Weights of a small mixture-of-experts language model, trained from scratch on English Wikipedia.
Experts: 24 experts in each of 8 layers, 64 SwiGLU neurons an expert, 4 picks a token.
Below are experts of layer 5 (counted from 0) of a mixture-of-experts language model. Rows are named router (the router's row for the expert), gate (a neuron's input weights, with its number), up (a neuron's input weights, with its number), down (a neuron's output weights, with its number) and show model dimensions 0-127. Each number is 500 + 25 x the weight over its row's rms, rounded and kept within 0 to 999. Numbers have three digits each.
After each expert's rows: "gets" lists some tokens that make up at least twice as much of what it gets as of all text; "mostly gets" lists some tokens that are sent to it at least half of the time. This comes from a sample of Wikipedia text that the model never trained on. Tokens count by the router's weight.

# expert 8
router:508539456485495477470461460483529481514494503504462486513456546504480499543502508450468532516471476495538498508506530487521485483538473509522456493470466494491505532505522481493548499472535538483506549521449505504516496505527508513541483548495467481471539470511508469518472511488493502504492495471529477453505494486554494489486490506514480495522556519460468489492492526499521509466470
gate21:472511488552520458515530503474464477501534522483480530499527503461507436511503520483512508491476514498465467482506495461434520488472514505487488494478501534466520453506522456556497509513542464470509490449497471483512499479500519487496497490484491449505489486503513516493486550549518513490509508515505511507487480470517507503529460485526508502486487507533502486485456487566482503564512
up21:473469489511468538534476475553508493495508480481510451452478486480491488477510442512499485497515479485514520480496490543457476535492526520482490548492541451491507550508505518470492468507490511514510495497493465539508486464491550486530505506497439507454505569533507525490537506487491510497497489498524501502492516476491516506490453465495513473536508516489486495497522489522453489518444
down21:583520493504524452469499475514511507470535500519527506490494511518503512502548505497542512484510542519508495515524504514487495506545505462486509484521509548496502507480523458467503486495502463451452498530481485523481519505520482517497498467482525484485492598498523493473574529495482472504480508514483516505517457526468485487491497460507490467496471504493528480503496490468536529496499
gate22:499506487526502502548499489526492509513537495446508484527528484485484487510455483481462569506516433519497473460549469490507524513464481467472524487502484509478518517484504504520526499498466490489490466495494491509523508475496546492461550476479495534466502524522482510439537502484440537483472467488545483497509487523485473514517538478521529492482502492477462526528474479495514500520494
up22:501469483490536473480481516507496521479532553550507529546507510463545463535505500523505560519525489465472460514491478484525519502484496497518494503488491496492528528473521456464499523463503505495482500516489537491556508516505497460522514456488457479444518546506554545501517521532498497468476499532503490469493448506484492475507513460518509494507497480494479456465527498503499504495487
down22:540548514503473521537491502533545444468471527448497520484565475531508485505463524516492529472518451493459518468535488561467492527476508467522499514502507528486491506503479526493460487522534486516499503504507508495548465492492515489528475488502485509461462515484493473479516495522503467476484494478488525520495491533525503561523538506529525488502461505506520504472495506503512531496540
gate23:493505530455459521538593515494498515482534508488490507520508505485488528533484467512512453535490526517493460551517516472520528532512485480515479479533514534470451536520514484514490484534506514546477524480493523527503481514493516472499466489470499489507486498514523512509518487521446507444504481488548499490480516516537503485483536470483487483478503563478533483518512509521515483519487
up23:488532503513506459463529507519517492529470513508509446482469483486489468475484519464515543507491495523498508544546484524540501490479486529524498517486450522504501504532485483507511493485467497499510483488527468521534513484484466474529514461499486495540503498485494504504511522472447549516515461496413530492510511471457473471497504508518467473502520458494542450523546520496530509495496
down23:505542492477490515493499485526489486477490526474561467469528505507501474472485547539488512454526532484464525533502505477511492446466507451518492485511443475516516519546509485485510480501447511552461495537465475507453504511517503489513505471531524477501488539512486518502472479518498511504497562548527509510463471499464492497507503494499515471510484465501507502510567496500498499518483
gate24:518473473480477536499523497481531505514488505477507510503491505551463563530478517485511514549526492482486495546484474510531488502501458485496489527513503516522515464508478573493482510530509543455468528534473497505493478460507476505482444523479487518511520511537458512506479529458512457466477507502486484483457475546516524514508549448524515513507498516526478519506507526492497528516500
up24:470541524502487495511481478507482466476524473522475480476551452466507507499470484479524527493484484488541498483513502469546529501538491550460513545512470503487472464479489525511519534478514502473487548522513538518478526533468483488526517480458517537474545475464498541477534534535507489486459502483516512492507503468503470482509510543542513555491499486489493460511505486480496501495493
down24:510501500503478455484466504479485507532491475486531508484503505540502510489514484489503494497510480504525505516495556497501501477526529518533520541488490496558506485475463481489483490500510486545501468514515507458515518517456493475489541499520517483548493480505501506501468505433492479554529496458498534492494537484554517486485458504515521473549522467489520504509529549548515438462534
gate25:497466499534499486501482501513465480518498501501480533474482459507426506487513488505504515528472512481528494494432505428510488557474483474480510497494497512477472510484482491526511530468522501501486509492507498529472493453485506444556513471440533475506504504478478530468515499504545524485472527483498487463508470483494484503478481490526574488470482500483488523517469479474490518502485
up25:500498509469499463512528490524492498501521464478492490531483472486501483521479504464478487508522464508519532526539483512502469517514473531436537455471520511482522513496492466495550568474575482517499501494502499514507505507500525457454490466455531510476475510553494514523485528511506479541542528526452486505511498490545476477508532487491517478511482528472514486504474492466513476514508
down25:499512507501470482485494552501531478486496484542474492481468495461501506473492525491498462492498492500518486491470488503528488496496482494519500480471536490504546535491453524473472470500465499527539483519508464520502454510487480483556501510497450514505515498473531527468476496502531500500563537427481494524505488519477489528460505526436517527539477438502478485486509507495472534496484
gets: " |", "|", " the", ";", " and", " from"
mostly gets: " |", ";", "|", " from", " the", ");"

# expert 22
router:475470496473534501517529508520557474494493454476498499445456495450497504509492527477499489494510467497520471510524534460492548539470502473509451468472496500475464529479450528513464513491494514483516496488482506537515521467528512466513513528465468471522490489504490459497496506507474532487512526476459512450486526516481477520483485526506547495512483514455472500530464484483502544493511
gate1:467474537465521502524503522532494488495494529512516558516461495504512502523495503472475526455481465477545426506525511502453516505490528498504472471507534505494536482504517504494492478500493518467516551540505482499551516498516499507556502493500503500555449484501536495458459505492483505455515483527503520498469534493511506495481493532516520470510482478494469488516506550546509529522464
up1:500524531495444493519512474483559475555451501491471511509516474490502490475485480531520498541453479513476522522472443480509489500542474534527489527501493468512512515486521485516494509501475515517480525503484515535498463476512490519477509492549524453474509493517516518502530485459463492503509530518491448484521504492495528508508499460483476501521517446485549542480478535479546529471501
down1:495497462517476476455476543504478522496508489516561537489481487461499475532520499499517507507521520503535521511522510506494478515507543444419458489513506489514498519493462507510470503457452477496521498536485518490533506536474519497497489507475485480480533475540519467482508496517517486491468527508473511519516512480459490500499526540457503521531481511514530467501512495496472481570547
gate2:464527487502456462515488491515500489519461473493557514490494478445471522517475497517478527525469454506423524503546523461488495495535485442499456473502531482500529527507532484507511513520514503478463513491498491480506475500481491506484496490495459515500485493485455500518452508545512504485472484522527480497504481493467529513494512512520491478447456484459525531512463509548475502508495
up2:524515525474500498509508522438561479521504501512447489537491506509475509495461481472470475484480532466486514496458503486545498470443518506506485532523466474490490513528475504490487466470537502482517472477543533511460479497494463473494494484517517500550482523493484505473499479460480463515500496476533471488493546522547500504500477503470470513452531501466515461462516504501476494493464
down2:460472506498538461544489487521497503504495561525530502498483465529469456484525515501499466517465472493497489503495497483537504462531522473492484501484466511493504507466555466513522505551520477497485455494436488472522513508500497499509470491476460526494514471452504508485484528539527523480495521523475540535517537491450552508486504468517492459499477482496522529484503510496492499482547
gate3:488498498487509511498526476483508492516511516528515502446476477515499519504510568509540508503488508487522513536554535495490514491498523471542514474455500508487490514504450492499502492451485475512494518448460440470519479477461515460505481457524472481480490529503511486526484523528501536491511520494454508516485508459482549481478524497473458505499507502501499529536477459533557525517530
up3:532485537493545569466460492514505509519465458481518501461495462528491514460515487510436521531530496493509483522537501528501491481541546524507541483511482485518494527454495493518525503476509512513484510475513463470480456496493502521512520523500526497430527482467493485509509534462510480508482513428512508536468504511487512489528490486521508526506457492487514513503485503484514508545494
down3:507493516468463498506515479490460485466540515492499523532499480497488512469531502493505511492499510494502511530479533477488537508496487482515472497489495516497528508506523470452492477487517476519535504494512497511423532470526525535458520513488497523520552517485491535489506531533528527479510496481502533479587512503455528472458481417493499517500505539497477518482491527492513552495478
gate4:490485515472504521470508479488544511473519493541538514469454510513496532524531489468480484488502505520484511531555470460526483512487551487489498498495448483548495511519519503481498513487490496505540501502484502494460494476523529470465474535441474510490428495465514468565488493510476451480452519494482549509522506546488470472497489505506496525486501490506498477494492499500489547500514
up4:509544479511544495514501467483494485544475515576487534489539503518497468497512534544490500484486515510454494486515519487505517526464521466477486494528453487518489530449507498520536533485532475505489469499507519474480517469487499478512484467527485475535497446512494539436490504519476498537512469498466499542518495517484472539497509527480485541508482499537508510477529513475486527542507
down4:528434515485471495541493479537480474480498468509504522526464546491501542498492491523498494545527503513505502560518490466477520508490514499529519479491486518491460515517485479504497467502468497494462533518489496526502471509485470428503502522501483498500502571484502516514484493490478448516472521513492528481489491560527492467518476499533445489472506514477436490468518520500516530486498
gate5:525490505504525520505470493488534487539509442498490522470504501521484511494504517493490548508503492466491546461501488515489468494444507506478536517476492469462510531503496509504564464480514496496569531514499517515490485514507486513531489508504544494545526494467519511484478470465538489492493513490537536476528461518561451478492504515473496493491514511474525465473484495553499525554502
up5:501517522499487475505518505490512535496480493507484538505454531475526468433499483499521461487506535527510479530440505533494490481483520519501524503469529487514485519552476486492472465520491467477467464479506491481559483554490495520497524502494525490480479434525505473513492455572453502461491517535513502495489501518461544507475530529511469490505502503513530499501521488512498499480512
down5:500453483517503466517497508470561542472479509497489491495487540489514527514476489517551486473500505490513473547478506495508508475504507474476499490491522465544496477545530470543504510509496510450509514497486489499496519483470512499490460534503516493495478443528534510507538485581489469522507475519510473547513525523422502505515468488492515479488499544516493521528487474511478514460507
gets: " and", ":", " of", ",", " by", "2"
mostly gets: " and", "°", " but", " ==", "′", "0)"

# expert 10
router:511496503467486496503517500452513475570490474491493513523486520502524506494517481524477491457525483523546496515504448532506521510530491511469502501504533476526513491470569544485482494496484478510501532506476518523472475500483519584475487497454472523516447529493519500527489462463478507476522503511491521503463526505523467459486466493501497551541514480531510462485530501505488499516485
gate29:465544483487535471485448486442534491506523499479490521447517492504463473515487511459500517461513468483465515513534499505512488506493512494478518510520520473484492506555517515492505483521484495461503521533472471494510555487488540477529516523505501523556471495487476486501467473509527487480496471490488478518458519513509487521526503496522498506460473432478535498515509466554520521452523
up29:534507500508460511507495461516518546494488521503494432526469524487532493499542522481501515525463484514469478484443472512482530493497503461516492486479546508532489507520472551442488504522516507491533511488498527484539502455504503496440525517510516510545528486507456465508488518518499538499523483492479490473469505506462543465498491516504455487511514481519537500473492524505488445530508
down29:502513490544542481523510497461496493486473523488518514456547464513462517561516488518531490529479486513497504482523520530527527535458499489495492495494510470514499471529480487517522527444485494479501430493479503495508464519498486470486486457473490531524515496471482523500437495513481538512444495498529528506492511491506441533465515486519515508503468463490481537516537472523475483501503
gate30:454484541490496520512502480483535550507505525472478506520550496508478461499464508512458542533489487526503484481488528518446509527559466489492504540421499520534488533479504492531449497482504456506458497495486511527514523479502498530500466522494479493503527478496515524497531484498529510518483540526522489473486487495514457439505488488467511529495501544504496510503490517465510498534515
up30:535519496526468510515498550516511527481496570530494473507487531530510480468480459462502528493460524488513531482468492470542514487448479513507525486473508532512480509492487507481476525466516518496551555501473500487496467457491482488466495488533496498465465528495501501513503498495484494510457506484517457456472522509492522500487566498498511542503571503527498501479509492521484489512460
down30:516452518496547466458478490531471511519476506523531495513527540461527509505529532518486508503537523527507519480478491545479509491509473508507527495493513473499492512475544497511531462505475493482498509504508526494547504491520513511500526557521450491501522502469508524538430560511504500534491446520496487494519497507495481519550483474536552519470463534494502485505542505479483527517503
gate31:468552534500486500497497522537524506493560496508454506505552520496484496488530491485518524505477471494535510525468537550520500483565497507485500538470514479531523498470536493503504494512486519533496497539481524537525472494503475510468556476472531523448462501519522528510537505517521516527474482485505547518506544514502505521501488530515513573510541508524505500497482519520504510515502
up31:487521462520481483497522560525488515486494530513525464496520516499492522492509488456480498493466508504528506530526471529495456477541518434506500513509525483477517514505498503499492507497462481482506520543533519509470492505491495501463479498457499498459430503516523571519537493503554513510510505521444496491487458522526486488536464495483516481496533470516456506500532455492507461516517
down31:514503485493517537485507475497522522474540468446511501481526501533454465497524560488453475509483469521528495463524492499489498522484497493507497514489512503484491515526529488501490460488522545548473515491507549481533481528530535521471526554518472474474550507484505480512522523494466492474466486529494496524479483507511520497503562482518440515462491482510505520517537475486550517508502
gate32:506507561504531530527535480467489477489495510465500478534476530449521528487514499506514536485475496533496500505484457502550512509522485495512488524498506455500473516498463509511487526507539508514462480505536486510499494524570577480542518502478488530466478509516464487533498516450517495503533496483475532500470491487478488476521516490500510514452457522527528468501451507478519479516490
up32:514481486523517552482486436518515481574492488530533496523528527493500478484506508502485495470474501510475450501499537478491512482535523521487526492540504486537536501526520476463467528538513515526507472485519541512471516493493493488490457510519500515524499505498527513477501495541531461509473495486505512452554511544503500504483517506533501505498493569484494455523559480483502466509478
down32:505508536516463513486520473543496503526507513527522543478556531499493509503532484498476523485480461526508549552496452484530509508518535516450506501525529489470470551534467497546521526474530497506460473533517500545501474501520528485483528492497510521521497508517496504522523488495522519501522488543487500501471476510444506507499494481519472473444451489528515484452487506539478496505495
gate33:487524500472469490488487466494492499525531515453502471474516502488520512508483516505528477464546501505515508480508535549473492536532494528493463504496503512499502514521487568501470498515526518495503518477473517509516527486474499446524468496535497521520494495510503515522467553544473523521486470508482509480474493505498512447445462459458471518462487542459504472507506468488562474493531
up33:496548514493521480475490511502521462517524507463522493516484483498531510480455473530463511501455509512546509519507520490464545479497539520504544523527487444470497505532542489486512500536475513465481540494506476483452513433499473522520515523546494461513483547514456519531512502496532532520501478504462504472508500500495437497501492475514504483463488455530489501518503474507510502499502
down33:493483475481502531498533507505516550485487509499484491514554467518484531482472512497477501499471446483500508514472501483506473487492542475493492497453521478505437539516501494513535477528538480537506501466512513519527501504458470548490513485479509489459448474477474475482473498520505469500537506523512502514525515491484456512537488503441516518522452456462466475502527507484475526522458
gets: "\n", "==", "===", "ri", " ==", " ==="
mostly gets: "\n", "==", "===", "\n ", " ==", " ent"

# expert 12
router:512502496520479479499506487524491545468495517491486527547501505475510498521484520541487505495454494466485523508507479506500470504505476480511510529482529548534523494490461498490455566437505554474507505500490459482523508532488517495516466537530470530534495520491502503484521453484503465514492443525497489514508563495499521483511472503487532516487556532522482479463485486553488523487522
gate0:507501494479483497480465474491469508510524509452484476528483562487500466545518489523506549504421472522496533549508530477495465478552476511522504545489506443491462496473480478509513481523504530532513523499486535478564490499499463476483477474497514513511538515479523496493507496493509499527533517484475475501511544482477468475444509493530490500520499514500501484511474527527533495497489
up0:539475531491479491467468496552555487523516525521489502487463491450501524518521449508521471510502530541556495497493510501498514532463486526495478481510481507477479480467488473496445499508492503526518517510593508507467481541497530487533524457548501511481503504479519502466521483533504500496515479491501521484521501467511488454524506533470468517543512467501481500488499505516468492525496
down0:475531502455518508542520492493479532459483493462441501579495498526518467511466489499506520477446473498472469460499492483431448509495474455487525498521458480509498502501506510499504456526524504530521512485468501488483461487497471462478493561459497516500497519456510478503469520447511497509477485488544490505489504507494519486487493512489527511491525502476487489498491507478512496457491
gate1:520480542504471526525530497504446498504455526483499556509527542485479537484488516480485532493542493489475525466495511461488564529489566474483457494497511503515459477490502435513496527484474469482499472480519466504508483495502482456530540500485500501487472513508501493442536446513508489494560474492500497515522517533538500498485522486499513485524518477494500502472511498508490501488523
up1:468487481519519469499532527497495512483498499483509524532478527510540469502481519524484547499447517477503519490521499539520556524537486506520540510483476470517537482523500477481483508451498500528513535554527519464481531479500510462491503482489519531472524494486480461479488522483522519465492452533522536489493512481520467431504492549509520524510490538534495514510500483464481529525461
down1:527528481492451529511472479452499508504538493468490495510495487496436518509529512533549482492522519550507462456489519510431482498513486480528493542470505524500496547492541474494487477525492479493469498500509465531530465491524485511510447518501500493506527482458517456481490511496503489538484528515458482487512498505511484520489489522497527477504549517451525466521523549526505491510519
gate2:478519471502489507501461458490483525531550485480473469518505496512503505516499503494510455514457531479483516487500537482537539558486531451466467479540480523510450466479496444515494471499480530493516524486497476490511507530507488497495523480484499554531492497463460481448535538531541478487453500489534519487510496484496513540522523531467492489510483469529512506487505508514475509534512
up2:509507504471505498498493496488501477489470502493514472515474478539471526491542521498484504506450528510494535493462488497526499484522582517475463472494485489512465509530497531481489474497493503548484527522470496521504502501466514496499436519515485521483471546505480454510494469500492468541559468517497501513498538520512510497539527478493536534543507534479519477497454522491533506450452
down2:541526494473506465536463513484499460476458533499494504519504519484479479498491529503520491510485456504545519530462528520453502479521529540534549503465498470517472490556535532498487532487507493487500477472522459497485527504492469462483519504519537483471531499498460496497499534502467476518523543467534530470491520517492526478478545458525504511512535532525501493518499509465525517468500
gate3:493510477513478451517554505508464508506535459517524511488481520452478478496505508494512505443504506527481504485480520507518475522465533524479461481484504504499523507554443496542492484469505550485508521497484515483448520509498522488508449544474514477463465516500495498500489508506483553512531460538426501504471495509462477524514499509495509500497553530533509477475491473513492497512517
up3:509496466540495499467462481508461532445507502538490490488527474492528551514469509505465511469504496473498531503519506518554486496517488526514499503489443499468491500465522538512527539495470500487501506518506528511465540546490516542453517534500494478498518501506476491489502513478498471462507506509452479520525458492545512486563515448531532530504505538514494507512488497527531472498534
down3:492503538448524487504485521516502515526509456499511497483518514527505543459535462480516485513458498508539459508540488493504547512528552503520511510492494470526450503483520539499512457520532500534498482474455501547548490483496455467478494468508506544559524513498535520474494515494500468506472528505523481496525508526524480491529499514506521522496477490500523502494520495476503539452452
gate4:491508493487471482547490496485511498496479518489494488513472495498499468522515554484522485498482520498499530483460498457488492504518495450494464516516494521541497519476426460494494528491516463491529504511524480498466484496492479507509487484525518486489524519505524518553555533451459504520494531508517508485515576519453480474475524514480483507472544504493461509557497464503533531461484
up4:477532511501449514490524492503475487485459526475515492505482449422476525538520490478488506501509541446531507496526507472484460510502500523541511481531542491478491539467483484493500453471520516492463501516515498515517450472497509548526521502510524535506548506455512476449468520472479506499482519455518507519497490510495512458520521496496495489519477511469522494505471502525454528522513
down4:487480490526530574485535538495487465481544494500510534472512520506540496492493483534538492503460521512497502521530530483500474483477515510490531517491454490493528522463505508493493492515571473488474505501492454476518480493474465515471468528510482501516521514513474496464541505523529485513505492537476453515529474497500499512496505446501468540489545553457520491504456479492522515515476
gets: "s", " he", " it", "u", " He", " his"
mostly gets: " he", " his", " it", " 199", " 198", " that"

# expert 1
router:475505496490466515524477516519496514491516525476500475519530509446504460507500545532495518517455542542470447503501530508527468488510491486466491523501462544508482485538531522518484511518486467497471463538502513470481462559496517521503495495459470500501495511488519516489528495499478484537554471503461541473553490545514502498481484529521499502504476560489497485525518507488503551489522
gate2:487508486486475473488493511515502515478497424497523471521513463533518504525530521462555532496480505502504505508483535495470487468525469501557463557521513525498460517509484514493520517520482491512503465512459517504470501452526520489485530534483483547478478484481433479478526470513492475494507525491494504526499488522461476489516546496478470553502513533509513491520491492448518499514461
up2:489471455501504494516517527543525477443485518490476533511449491499499510503477506504469494522493476527464521487483517486503538473498524493491516503479559541496473460494497477542448530477477491510539510539492501488497509495503521521487521498470526510512468495519477524476514506467489445458496470491574487484528497488489549491479452507467551463483534483512496531493491503521486504488460
down2:517508523495463439503468500524500477483452479483559509500477500503489514484541491470529527488480507464496492466460508535550456497513485497510476470469507523501477495500506529452491472512463531477514462506494510533486511505553479503524542513514526475465509479478518552501498463508488505504485481509513506511502517477500516473546484486556523514511490480524555529545467508452502496478477
gate3:519515510505518503521518466497512456518485503481515461462496506498518500460523492509461517489451525506478471481446550456569445503488513527529514522481492470464528508477475506527501517492491487507483482462497504510479508559505512540476510476528484461493518492491484496467550498509457486501516515522468492498494513486511519488491489509478514540502482536514454504459519505465528525442543
up3:502525479506500499537496465483493502501509473511507484489502533475472486497530450476479526442486531469511480495440500495539536467486528503493495512488497521471552516537466535499500477511468492500448445509471486523526489494483494495499510500456499509498456510518521527483463468488502531457517467500527498529542501531507457530456519513518498520504494482466539472533545499485463540501524
down3:475479524511516494479528508505467496493475472516483487441479447505529488502507521527493507526507456510466512503566502481465528505500462524510462509509483466499510516433552493520448486511518515482527492480504511489500470517483473489495515511479517501466554529530539495522473536490511501501493543506541496498472500501494515466521458456520481503478501529513479495517523579497514467498525
gate4:472521493446490544535515481517461466466505481525523452495544510487516474519491516449524491519515489486523530530513510526491489455502478481496522464514534499488529503534538506499489529496515505491499498510475483473498467422571494484478538493549487510527478491519530515516474542530518486531511527475495468493477480501533499508477517474500503521504509523514518497474557493539509464496504
up4:530518520486493498517514498478520502484478503544535514490522465502461491491507527512487469504497505492534493519496474524499483475526474518568506433534483495501537466511520510506483489500535509528467517488453493512532468471474511505500484495493506535452443530463472487526473515502520508490470458465498468506541534468535506474543509533487504493492450515493515479486492535497498546557486
down4:521459495529489466560478491467497488506494510492476507480521465503546495485478466533545485524527477515502486528517453503471496513472499499473489515547533510502474460483507530481553483503447505486500481497500514461478524495482549533540497521495541500502464515484489468477482494476525515548507522495450530497461485522511487508501495503458497455478512511479460478490480541531486500468453
gate5:460515515523505498477489517488481508507506484494504504492493457479507429505453504490502524527483498485491520520529526504525505459515460552471524506472515536498514533500483519478470504445493473531489458507521456480488474496514451475513525482437493519572500494499508480529540512496518501528504449515543499508493483530546501521472526498498478486487490450462491517492497472476458479496499
up5:508436490488490468516478519480479465554504527468475458515450522483523517494448523513476501534517468496536492484484490525540483520496522499481504510463456527496477524491485481477518457517466508505497493495474555518548529497478548495511499521487458487491539518490528482495512472515479504526495494499473534528503512511470513501495547493479452548456523528501487509491450484492503467488506
down5:490479522510517489477506479492479492520475488526543503532510483525452488509507491512554515483465480540494482533509522463476501517498492495497450474515516479510499437506482509507506538498480498455504522481480474498437490527514511502511503504439514480502480526483483474448468502477472529500510533504518497536483500469520513549503467517473539468517460456505540487471545545506515494500449
gate6:445482490499521508467523477543505522509485476469464539529498511484528487509538510524478536450483505502478487465530537477473457471453493493517497490477484509487520506540524526547498494533508470525526471515521538484492503480493478495567534499525514479525483489531531515472497507525485486502519491504508550509536491509484517468466509484518527498512475489524438488562460478506516497522505
up6:500501512490483514575481491521527486509503504464459499488516499503510494519497491532467504498476472538452495516513475544538448488486517500525484528532535527501484494526558525461472496476493506527490482520537477511503496486499553507498509485506487467549519453534461503527517518505525491562555489519514514490494498495474510538497515444475486500502521502502520518484538479490513481477441
down6:491486506509537503470508510478488504477478476479499483475541499462507489471520495488439480504500483467529477459468526482514532532516515504530516525489540496519500534498512539516502502519467462523537481482527497519514475525477458506510503500502503513513477492498518476521485437461456503523484562498500510477512506496488480461539472502495520487426501503527519465521529559522461460484536
gets: "ly", "al", "'s", "ce", " 18", "ate"
mostly gets: "'s", " her", " States", " their", "ence", " his"

# expert 15
router:460503509512522491488475485564499481489526520497503514526480484513493477493515553533495499467487496490505463486492567492506535503464507460482423494510495479512505540450472485505499508503471503508499461462529498475472555519496499462534512521481510525525484513481477518475509535491497522483515492541541536525483548473497521532463477505525487450490506485531485484504495477510477543523521
gate1:484528513502524495484515494494502516532546502467501491521501499470513510522523487491489511510534505516488484488462517473549541504471542482510460474458469452487489463462516445502525476469521507435469500500486512500500497560530489485532504546465487529508513500538517504518489469485476521501432483484489482501481470475514459515508504487489490512460543505516491479453493514479470549497470
up1:540490495531503444478471496491501495508495503495480475554489517508496497527507505522501500499515515485528489509511473541459507486473489489520487528496526486550479530519509460506487495478519532527502472525481484467504503518473453547522501558536460486515486516522512534518494467502508502489497456546519485529497568492477502446518541533482537488501534518522499480532439501444497481502505
down1:517548511537511551511437495517451478502507493451481532492489510482497515521488479489511504480473528507530509524496479506476497458504533529466526486510517498484490513505499488506526485503519490492513556446509502484518511491518552522457481481505520526464538499495466491526515517467462506489500506540489559479560524520549539521538504485487511502481525521531475452492527521520506473479512
gate2:508531511511493550496478483508519500489486477498495503508473513494512499484473494509531463438581496493489508488511450491458503499467513490490515495464475485498455472508516555541504477511512476512494464485467514520493503487540532505540508520514484519494540518498496498508462478493502480534511533517534517506486509499508519543516462482497476507447495516571505478490497435528560526507492
up2:539493501491503487485512467474509477507509494480494490494468476485493535476536486476501479531545485520454518527472510454506508476502541453511497479536470539500513447478501513512519477501515501511545481451509499521495462496521486521468488518501496512470540482520497483529523485472445474495537486488455495513553484557478450458466498493479545496506517474489485493510479489549542514476502
down2:503460466458483525494486500498483510467526539524482521493491543515526477499523509509506480479496497467503453467537489533465502527456563480492508532521517460527527473464463502508503497495478507497480505507484517508485515523518521497547522557515464480480509526501534469469468482517543516513525503507513514491504519475552538549533476525496452540483497483525508531550509481476511514499484
gate3:487450464452496499553520550491495495508495484540492476504504484500526495477498515488483513501489465479488473469486492518512507509469485476551529503496546521473482517508469541480463452483531510497500509515499542487514477482513495505471454470490495516513472469480443501492483486540475513489498450500534453504495507481499517536473474480453498480481484563504479538515474487556512510496460
up3:520524492542510484481516529505494502477495521528471506487498485486456561544519523496548501476480473490471461509485550483472521499501503492499462506503466514512540501544425508481471531529502513486486481475518500471526493485473475488466454497485479455521472509490508454499473518482506490512494527524517516460474527471503529487498489517472508515513467524547457444488519475518516504458486
down3:529550478487489528530443514532487496494503483488471490497482496484502512464514515499534476486512547510522509498464441473465491476508514503503501517519493504534528504479471474460483502507454553510527511528491481519435501522485475482473473497545492541473491477490531445495529513479509493524499501491517509445524524486530464507544496552526537521519462504473506472528491488481517532495501
gate4:458491495472519467540526510511479475516497476506497497514453524493502484421524519507505497499520471535535505491542491525523493491477531468503523540503498520503463494522471528471467509506519485513470518517511486505565524506502462536489523502464494521535539457503432538462514515489467482462556476512500488519491471504483470478501532477512518522481520493478490478500528477539506473511496
up4:481516518478504490489550504555481543535447531491495515509483535497443488478472512538483499533532532473506476508483450523490501471496447499476500552491530478504486529514471506464495531473484508515456492457481484538549509490527497483493502480539492512507494514508521484513494482494457518487495540506510487487527477512490489506461500493515449509466487486500484498491474528529464439536526
down4:513483519536461492525486498480496516502486490486504457446485502478484515509527510482523508502463530518510531458485540475488474485518533486510472499494481452495550473464539513503530452482447534466507514531491490498446476529485499528497516538510522483470504491491473522523514493506526503548468466492462539477508527482485511504531501518456499496503543515474438538532502546485505500489508
gate5:485453532463524542518500485477512518521440487508507472547467540514479517517488501500495473522525459519512504501494498489467470449503494508475478504502473462516490525526500498520553502485479528502495524516522477447480509491504459481521495477563444518493528549517533503533479524492454479498512507537486489503487492536501470488509517490487468523492469531480519532537482529510533465468501
up5:507520489497480494566465477486516501476482526511499503476460526494464481522474495486500508506489536503472548514509511507529493477503521484506504521548453494447447521492461512464431527505466483529483508503472510475465509523511520484491509508463507481538491516505515474469461461456449500515493508447482493497512521473496529480532507507483484471567488517480482493492531492526509475524527
down5:517462518490477473483477492491515485506481502530558502531531542457486499467458477500500534503498484492511483512491501479465504531532487558494491466487536519465477471475489525509509507518491492465502479491525509444522526548496539533502439511467481504491510525535515505524478497495509509461473516526500528518526507496487521516547508519514527475490533526486449449504478485470515454495551
gets: "\"", ")", "it", "er", "h", "%"
mostly gets: "\"", "%", "]", " following", ")", "?"